Below are experts of layer 3 (counted from 0) of a mixture-of-experts language model. Rows are named router (the router's row for the expert) and show model dimensions 240-319. Each number is 500 + 25 x the weight over its row's rms, rounded and kept within 0 to 999. Numbers have three digits each.
After each expert's rows: a language model's description of what the expert responds to. This comes from a sample of Wikipedia text that the model never trained on.

# expert 57
router:476488491523541473445475462497485509494512527489462492478473489448496523508476512509508525495503449484438511496521485541551538454507514489464541514482487479495516454520503500510516511527512518536512486500483513475457523489503533505475523471
It responds to: Hyphens in compounds, apostrophes, and negative prefixes, such as cost-effective, record-breaking, People's, un-, dis-, mis-.

# expert 25
router:460477538467552459481485410514475508465520552482460490505463539472517500486498520530494516515508523543472512490498485520537541505489531463495503486504462503512460465488547495520507489516498502493503503491472513445466514501521505492499516510
It responds to: Colons after infobox field labels (Company type:, Family:, League:), hyphen bullets starting list lines, and common first names like John, George.

# expert 19
router:497533558512524464469490458460481511460475528463475487486498507471519531498497509500505522481447516478497484443533451536530531470506521467434559502493490480495501472495541513550509486506547533522520489541504493459515470504493520530506526495
It responds to: Possessive s after an apostrophe (Pete's, Taylor's), possessive pronouns his, her, their, its, and numbers in table cells.

# expert 5
router:466503500523547485499461484470490547447489484467435461465498544473526530478489522505497533511513471519470508480528462526506567460522504434487517502500496495494459491492545512535483459496531512521527501524465518484490526496497532483477517473
It responds to: Determiners opening a noun phrase after verbs or prepositions, mostly the, a, his, an, their, its, as in "began his career".

# expert 6
router:482473518485539489480463484492502539514488490504489478513471539509514546485503519532484546501498476508513516461510506503527548492504497510486516546488473488511502468492507504494465467509527519524515495525511554485442500518487495511477529474
It responds to: Word-initial pieces of technical, anatomical, chemical and taxonomic terms in species and anatomy lists, such as cor-d, ob-ovata, met-hyl.

# expert 2
router:485476498531509511495510519517483510450487529502490487478470483493508513529514519523510540483514523480521508462530537500533497484517496492472533525528522493536496503505521466524476512529491519507496527525491495468533513505511487523497492546
It responds to: Word pieces and labels in film, album and taxonomy infobox fields, such as Tele-play, Screen-play, Genre, Length, Lepido-pt-era.

# expert 42
router:473474499475552481487463461473491494481523501497465505467468509465515526522511531509500535496483497494484501472505474548562549467496545489484527501481481517480500483482526515534510483519531547506535477502460532465464519471482481483513519513
It responds to: Pipe separators between cells in results and filmography tables, plus semicolons, colons, dashes and parentheses in lists.

# expert 47
router:505476502479533475501447486475475499488485519486472491477472520478520511498522557518542520515496508524485485463502467542544546480475541483507529517475487505491497477479532531519511488508519538498538492520498532463472509491498472499519515524
It responds to: Pipe characters between cells in wiki tables of race results, elections and awards, plus "v" in legal case names and semicolons.

# expert 29
router:451511536520542487449442457491501522482494501446488472464484494503519489508494518524508532513475501486496524492532469513508515493508507513506537558507471482505535479449526515554510521525524517523514471530494543483521505457495480436496489510
It responds to: Inner syllables of Indian, Arabic, Turkic and Japanese names and places, such as Bh, kar, Kal, hi, as in Akhil or Haifa.

# expert 11
router:464516490470532483493479494485484528481483512498481496450486514477526493503521538513533509490516514473497517484508474520504551486496528511435503507476542540510454446481513495503496473528505529545499527542495506502515498506497496479495467531
It responds to: Word-final pieces of Germanic, Slavic and other European names and words, such as -ić, -mann, -berg, -sson, -ski, -sche.

# expert 4
router:441526496491521461486463494462518487495523494470455498487489507472531510538508548500543510473508507505492497497504499509502500503518507487463496490490516528525511483492487486515466512512508534570534513561495518497526508485485524493486497522
It responds to: Last piece of a split word, often a name or adjective ending before punctuation, such as Maltes-e, Montrea-l, aparthe-id, minima-l.

# expert 62
router:503479539524529499500473507513553487504488552479499500504484499491500492488534506514523551480492512493521516487529495522521508496509546499466543520503479536504519485500498526521447494503502515512507502516492503447495525500482523494493494500
It responds to: Final pieces of surnames and nouns like -man, -son, -ter, -ton, often in tables, such as Fisz-man, Sal-ter.

# expert 55
router:486468517502538486459464472468474513501468498482478483492471514467516547468490547539502494490490463530478502472521490506547543444506537523488520567483464496547518463480519522515514485520500525528530502524508514467485520506490504483503512516
It responds to: First number or code in a table cell after a pipe, such as goals, points, times, and positions like 3, 14, MF, DF.

# expert 61
router:502484508493519451488440504510522505507504484494447509464443536457493542492478546535459514503499433499442450483512494485537495474511515474457504502497483472565501476497507528479465490529525496511561486510461513481504521480466529508463502517
It responds to: Quantity and ordinal adjectives or nouns right after a, the, or his, e.g. a total of, a number of, second single, first.

# expert 23
router:474509522461518501471455479498495536502483500471463506509461517504517524507492554500505557510502506519535505456512486505549561505508525475488510509495465500502483470528521492526468471505505512507494472532516503475458503505473487523468512461
It responds to: Taxonomy vocabulary and Latin name pieces in species articles, such as species, genus, family, -idae, -ae, and author-year digits like 17 or 18.

# expert 1
router:495513538523505491498487453503508479469464535471487464478486502496517528525509503501517521458475512491470504457522474524523511479476512474469521529505483468528524501494507500541468499497523521488510450506492527464509527466488541501501498493
It responds to: Middle and final pieces inside proper names and rarer words, e.g. Ge-s-ner, Ni-mo-y, Buck-s, F-ut-ure, plural s.

# expert 48
router:502499526477519475501471513521491508517479544485492477479503490481489505515479502517503507512465474485466516443534483516489500486487480470487510524515480471545493491509514503487483470514560506522528487495474551467500530431499531483509493502
It responds to: Inner pieces of words after an initial letter, often double consonants or clusters, such as f-umb-le, f-ift-eenth, sm-ell.

# expert 53
router:496488499480544463473445506504525530494463473491471490474456524480506514480488528519507515501498477502489451485520510509537482486515535492468517498511500491549500471493562537526470512519514512535529497549453546502499550475514495493474536470
It responds to: Place-description words and coordinate symbols, such as °, located, north, area, city, building, station, plus "Route" and "Location" headings.

# expert 12
router:519471521500525505464434455520488518499500539466482491481475479470534540512510539494481536522495442528495511433517469533523542448483500441474510543469455507502516488488522520524511467525525495508518496499458524447507513487487487499485510479
It responds to: First tokens of capitalized proper names and titles (New, United, War, Si-erra), plus byte pieces of Chinese and Japanese characters.

# expert 41
router:438507507514528502472460449473469542474488500461500500480486502486520508504475526525522518501482505498464523484521466521496542473527560485498532538484487485514540472478517514508506489539516532540496476554493554495514536488513478463501478469
It responds to: Middle syllables of South Asian, Georgian, Mongolian and other non-English names, such as ba, jan, ya, ala, as in Ulaanbaatar or Saakashvili.

# expert 3
router:482465539492520432493480443499492501469512521471487460505485528491493531492500504504499478482476440549439475499523493537508496482445514465509536495464473503546498487479515519504475517506543522489536519512508531444480496496487470504471497480
It responds to: Measurement units and punctuation inside numbers and data, such as km, kg, ft, %, million, decimal points, ranges, ID colons.

# expert 58
router:451475489508515502480459501515505518506491520497482506467492491494515485516522536525537549506541490522502510496531515571510494499533495473461514509523526503545482493510485466509465501546496520541504529520486532502478535480482530478488477524
It responds to: Inner or final pieces of longer Latinate words, such as ridic-ul-ous, quant-um, redshir-t, curric-ulu-m, suffixes -ial, -ency, -ician.

# expert 51
router:497472498474508468504471440476490515452509529492480451518476490475530532495493548515514484506487474487456471450500473519527528505475510475513528518509442464511538473471554488494518476522507525530532479495487507468488544457506516446476494524
It responds to: Separators and words in athlete career tables and sports text, such as pipes after seasons, football, Cup, medal, tournament.

# expert 43
router:489534505505532471487467516504514495470500517457475503472452511496505513502529542529507514489487501542485472475498493514515524477525539503481519519497515516536482495513519480540495531519556508507523486529488510500496517508469533489479510508
It responds to: Verb stems and inflection endings in narrative prose (confess-es, prov-ed, calc-ulated), plus used, announced, and object pronouns him, them.

# expert 9
router:457492505493493496500460473536523492491477521498455522493499496436527509528498552514557524491509488524520467490535502538510541520521486496470509509513516513521502450475496468490482506550495530499523518542509515509521522461481512452489470538
It responds to: Middle and final pieces of learned or academic words, often in institution names, such as -ut-ical, -ology, -ism, Catholic.

# expert 44
router:462500508515524465480463502479485551490511505454458446477452503468502516479489558509506517479504469544495499479521494483534539469482527494497502503469473482500528472506554513528477504508517496529521501520496484469481511491489500512444516474
It responds to: Opening parentheses, brackets and quotes after names or terms, introducing dates, pronunciations or glosses, such as Druey (/fr/.

# expert 54
router:516489488489521453442447460489480485501526489468474473493444512447511543492469525511476508478517483524465483432521494528535531489520534502474498512503502499520463451451539530515515481517511549491511490503451528460486516485502504499516477499
It responds to: Pipes opening table header rows (Party, Rank) plus capitalized country, position and network abbreviations like USA, MF, JPN, ESPN.

# expert 24
router:483466500480542494452455485492486522497472497493459491489493477476533512468483523515501502496504488518497497456517467521548525475512536455508516489447472522501474481463555522524473477501535506500504473500451521457517495496504510492491516496
It responds to: Tokens in biography and place infoboxes, such as c. before birth years, Location, list dashes, century numbers and commas after dates.

# expert 21
router:465489509463518484497473513501503545461509521495477472507506532482541507483545524508516491482510530485502508467504466515520544468472530502496551552454501496505474409511491533506482488524506535547480517533503514475492490519485484516535493530
It responds to: Surname endings and words joining names in credits and lists, such as -berg, -sson, -ić, von, &, and.

# expert 32
router:493533520485508494479492490505480537462517536501481471460495531480495530467519531547543533479505486483523522461516485519522511507502495513441511524519503481531497496520498465497516484529571518495515492480458549497482505461491528488485489537
It responds to: Consonant-cluster word pieces inside names and words, often after Bl, Po, Har, such as po-acher, Har-row, Bre-vet.

# expert 35
router:484499499500533465459465459518478524463477523500495478494437495469509502541513520520474503491520505499484471465521503538497542477520503454491491484485484510519481452496546495541489496506538514498492493529459504456483492500509523489478505478
It responds to: First token of a new line or paragraph, mostly list dashes in infoboxes, table pipes and headers, plus words like Personal, After, In.

# expert 30
router:483499538486530436493484475482512502487529493461440492459462548466504542504512529526494521501511434504453442453520454495516522475511470442471506514479472519500502490515526521510476462513526526544555509518464499496490503478471544521480524470
It responds to: Determiners, ordinals and quantifiers after the or a, such as first, other, one, new, most, this, another.

# expert 37
router:474469504497532469465495449477496516508515495470487456473481506510537530534489531516496497513515476474485498465546466515530547531522515490465508515474490474505522453463553504484492496500490506529524468513444522498473530467517500487522532550
It responds to: Pipes and capitalized word starts in table label cells such as event, country, or chart names, e.g. Mixed doubles |, IRMA, RW.

# expert 31
router:487496532484535481484485480450479530450491512494481507469460527460552518488499544543521501507509504542497506475492433521490553489495544497500541507488498476520469452475559544487482489505497520526516519537503537493494524509480487488505499498
It responds to: The word of inside formal country and party names (Republic of, Democratic Party of); also name starts and entries in sports tables.

# expert 20
router:479467486480538479495444456485486509503486483519495502467465514452528537493532526549527544496528472536485492480515517489538550502517514516493519507478526544529508479487517504476497505528524562517554480498509517487472543522504510491502489539
It responds to: Pipe separators, colons and plural header words in wiki tables and stat lists, such as Valid votes, Albums, vocals, JPL.

# expert 13
router:495504513502541487490481496455513547510496480495471495475460553496516500471517560537508523507515489494494511488515487507524511497493511460486539512480474530535472498478507523494476476504526498519525511495450535475470490514477495517461517492
It responds to: Forms of be and have plus who and would after a subject, e.g. was, were, has had, there were; also decimal points.

# expert 59
router:497516507500505492485485502466508523472511531456454486474434535503491519511531525514498517505501517510483483493519468514533517477529540489468542523498497516540487489504534495523514502503523534522520495527488517483475516515491522525469529504
It responds to: Pronoun objects and verbs in reviews and narration, such as it, him, them, itself, called, named, said, as in "calling it breathtaking".

# expert 28
router:496518509494517496479455500445511523480533509479479492443482519489510517521497547519487533510494499504493505487512463511556534478519508475492498516493484529546491494485525474497479486529515508553523468502469517495478518505488513523448500503
It responds to: Adverb endings -ly and function words like not, be, was, he, it, also, only, after auxiliaries, as in strictly, necessarily.

# expert 36
router:495482540489523488441486471496487490489492543442483474458499534501493498512554518527506517476480509465519531494503487480521493507493492488475535490471482504527496439488494479518504489531519521485499511497458542488501485470515505502515479532
It responds to: Middle and final pieces of personal names and place names in sports rosters and credits, such as Br-no, Ty-son, Tavar-es.

# expert 8
router:493483502482520463494478479493494528494522484456481443510469531501502504481520526550481478511473456463452470479522504496547531481454516515465507533483472524523547473482526520510539482548517516520508458512523502525488512499517518486518460528
It responds to: Tokens in sports articles and results tables about games, seasons and scoring, such as touchdown, yards, scored, finished, vs.

# expert 63
router:508477514482567473500480478483504540491512507480447485471488549465528543504493516513494550505521456506461522473530469529536561474521513458456508511477489509509487492494536517527528477503519524525519464493479524473498508474496517486477511459
It responds to: Articles and possessive determiners, mostly the right after a preposition, such as at the, of the, his, its, every.

# expert 50
router:463508566526508498483500463530488506464491509472488505468493496480534532513502526549557538478502467494504493500527496521513500481550490469462508517459494537566527513520487481501506488512531531530521477503484520505488535476490532459494495484
It responds to: Internal pieces like vi, ici, iti in long words, such as capti-vi-ty, Spe-ci-fic, plus such and due.